Weights of a small mixture-of-experts language model, trained from scratch on English Wikipedia.
Size: 12 layers, width 384, 141M parameters.
Experts: 80 experts in each of 11 layers, 160 PolyReLU neurons an expert, 4 picks a token, a softmax router.
Training: a variant of Adam for the experts, 1000M tokens, 10804 steps.
Below are experts of layer 8 (counted from 0) of a mixture-of-experts language model. Rows are named router (the router's row for the expert), up (a neuron's input weights, with its number), down (a neuron's output weights, with its number) and show model dimensions 0-63. Each number is 500 + 50 x the weight over its row's rms, rounded and kept within 0 to 999. Numbers have three digits each.
After each expert's rows: a language model's description of what the expert responds to. This comes from a sample of Wikipedia text that the model never trained on.

# expert 55
router:501498484537494510486509507509468496507550487508503615498600565505481505522486586520504459489563527572384487498456485520500515583396503513602498503525484366385504480484528516573497470450526581
up0:531545422471519494456557407488468433544548515563572507439443457422481467440496403461467471479546441462577483456481498470575523451447576460395504548554479519421501500525430390445357525479546465
down0:436504479520545510479540549513485373512515492516481474512508565494471584583449534444499513475525475506517439460551448471547415541525547547500526524477494517501497472505526623519506511517524421
up1:515551588526487558509521528519520401423590405615463473520524547440561435488458533530616445450614403412435487608463497542548524553543471522496533582594454631552464528528438452559501506593513463
down1:575563492556489541514500424495496478510536389503462458585496577596563496439579583424468558479472479481486471525535525540536440536480491473551546511496520561493637557531555543547462493465447493
up2:477462504418548576432502499559492457483552511542538533507528492467399474583493517508593471597531538486477520430485491478497531542451547535466534471622460439465446470392475522472489466481527490
down2:481532491463359442454549500443544503568521439432411618519481556496443444398529492547440494526608544511588458492643450511511464459488621435508425432568453564590456520451535508509513601480496545
Description: Line-initial hyphens in chemical, journal and building datasheets such as PubChem CID, ISSN, Opened, plus commas in numbers and Kitt Peak.

# expert 7
router:501501489514505509490513487504516492502469499495532522480432534561508378555491620348527464622537495447419389369472474502500516473510506489501494507506495562560471528582516446539481515471518331
up0:581486523463616587480539513472513517472593451458571572461549517509522516586572503433514471465574543530543423426493478516502462475549588512456550545550486556504539429487443493503514456515559535
down0:522507528458575535510401476547506478550423563492511488529433519493481589452527578582391537574505451575451482494509548548424585510475443537467551483528485500515539574465569496451502559519563505
up1:512525563463445552494581445526488406496498501522507476472507509466439505504490482488472511466515453446435396521592483449573410500450490500460487474476453516522473443441514445543477489479526511
down1:520539411462539546468616472490464514501573412434482540449451509477516444556447492654581493559530493560542529472493523474509589534581460625465504540420456479588495594537484499455458541469570496
up2:437552499579550546391457453491448434577461425422534559419511546479466463500499493550612458480603457470496509561492534465566507509452583470486493577525492528449533377479466585499485519522524524
down2:534499424434463492472479502422418584441423545550536438552496518497519542542457453593514460492501450397459550547494520483560617519514522551411452484536481453510389543541608445410460408562507552
Description: Hyphens, pipes, dots and dashes inside tables, number ranges, coordinates, tennis scores and film credits, plus credit words like Starring, Edited, Written.

# expert 58
router:497506479513493509491502520506461495511491494512452542519540512565490410458503517570490441710469621577456462535524515531496567492541514463481496521506486457472445512489526445547478544475470457
up0:438433395584440590471611473507456532526481502449456489512575443448460482410499468558486510516526489494494497544452459509524495551543591496532524527505546537516466466576518500491506439443491488
down0:449521406558461516509474571542623448514541468500519513496496473569471465508501517435422529620468468503480450523530548484518527477467472510448467504461505486541496452550491429489402483631524465
up1:467475504455453570430552601566402398508502547438509600505503506471475516520435403456562496526499410510513458503512556458532559559459490477518467544566412420480505507539511499462554491562437547
down1:550496462515542443547597519487471543424528483568433529526485424517499411532487507454505520524513447498458388548608531501492549490491371512550551599424440523498568555447537586471463511552467485
up2:467541458530476565387584549467532384602492492484569498421467435485512527558466531381576542563576589452520450488471518531485538438443624496403527634493503542468455470474505521476508444518517453
down2:472499461469433457406509540382431474511613475411517509493476522501516435487495584519399485535513435533399558521578495506534512493527551524475530447456401627639557408509555423527505502496518507
Description: Parts of place, event and person names, especially after a first name word, such as Race in Racetrack, Creek, War, or surname endings like fer.

# expert 59
router:499489501514499517502510490507538490465544498508465504501432495465553414602491586594476386450550520483405530570514507480499521468539503496474502506506490485530445526421520450518492483445491498
up0:470432506467460527527558421539438436511462436421491549403456444483467487454482547488528508457447609524442615434479460491478475489444470481459542568534472543461466482408464619606376466562463480
down0:485359452548388497530576475485613467465538446540556466599460564494561456486502537536512519458540470487516510427509443423401411529584525479533547373540554564439504537479584538523490490444462470
up1:452471483572434587485510438469508510500527524445580552445500529565493547473380465505460567393486513460423538456532509585510442532582444571552512613460525517555443475531455489539436400449494541
down1:564491530532538488498504464514602568532475505423525427446611516542586492445409485393535444503457481494455398446513487481617494466484588502473460471512463437469532504510494591483449538517472461
up2:569495391547472467430589483555379490534559439551439522503581516453479518460393423501465533495619469530469475492467456556525553496518534518523449528582505503534496419591577530605531562523540550
down2:478534494546457552565526454405509441477487458517536611474472480545571500462547557490406541542505550481453494502547558528480475459433576391518505552587476464478471514461520416514550537568481521
Description: Verbs and word pieces in the middle of general prose and table cells, such as appointed, presented, made, deliver-s, Bert-ha.

# expert 22
router:509487502506490512495504514507382498512496505492501467496526457461567610486491518516496567486541390515518448408524531586495500454512505537476488520510500554546631527625473465546498480563501501
up0:472572441428563470407513567593506504501423479529558524459483457518519544462482450458470582442475493468411387502475562514507551487446555425421451481455473501562558559456540413533531557542611426
down0:454445506498591526576566517452511471508477458457494408420409458587466506473508462496490585602458468547572456477455512597626627492655555480518516434479486504553503460525419506504523573461562553
up1:483573470571440529481536594534522442447448467404462535428485476577507468469511438413484477521500508563465524447472479464510425483471548543459456496604443537532514453429455466491389446485557572
down1:539476514469510449540498507540501502509389493464485452488462506482475472527531467460557489447436419405396539509506545564480540504521467455516567546430552455418550533521519529506663528562545493
up2:587473546527486511522537461463500522545568520462428529499562547441444513489449487431562494515513495518516530463440478486580554606505562550443416500581475459531457395395518478527474541484534451
down2:445591506514491473412562495553466554507437577531496455414475434539503454571535517489463471516471445533480589502517406632610590367486495574449442466477585508523510509490592465488551596429465526
Description: Periods, commas, parentheses and pipes, plus numbers in weather or census tables, such as sunshine hours 198.6, and verbs like mentions or knew.

# expert 51
router:497484483528508514491511510506439490509479497502487420468537483622504448420490592551512412463442495441453517459452488419510503408449508449439494506502486415428482560541513534563502547522502401
up0:454479578494439520533475493479526468445623497451457467470602433501526520558468497507371467508509561440566489491547444514473547490473463409528545563576497586420454544533460400482556499524386509
down0:543570539619505490444509549429537478478502547572540571520460515480484479425491516441608546560475517404474421448540511516411488529482483417517449474466575493516603530489502509507447528487559391
up1:468513574569472574524501505489574460490569513563541573536490496588350462517445492581518600448560580504559532552508497490520543529553455567499485470527383519568485524570526513475495425486588507
down1:493495456503465423512533530420467504418594546533540479480506516414449543523464435542480510564483583433533409538576497487455507482463492491508460498452572524475534535497555552495568431500479520
up2:532462566571501508446558490549572426463501480468488486565483483473551519480487443464595481474448539436482424450508447526598434573507511536493433528551533553572412527413463426549536551524515497
down2:499488508519546526466417512498514461571497406530455479448513499516539466473575465505386459499478455590534463568403460467532487455498394510555526438524501461542505455543438525466452517524469482
Description: Nation codes, positions and numbers in sports tables, such as SCO, ENG, MF, TKO, plus small numbers, slashes and at, by.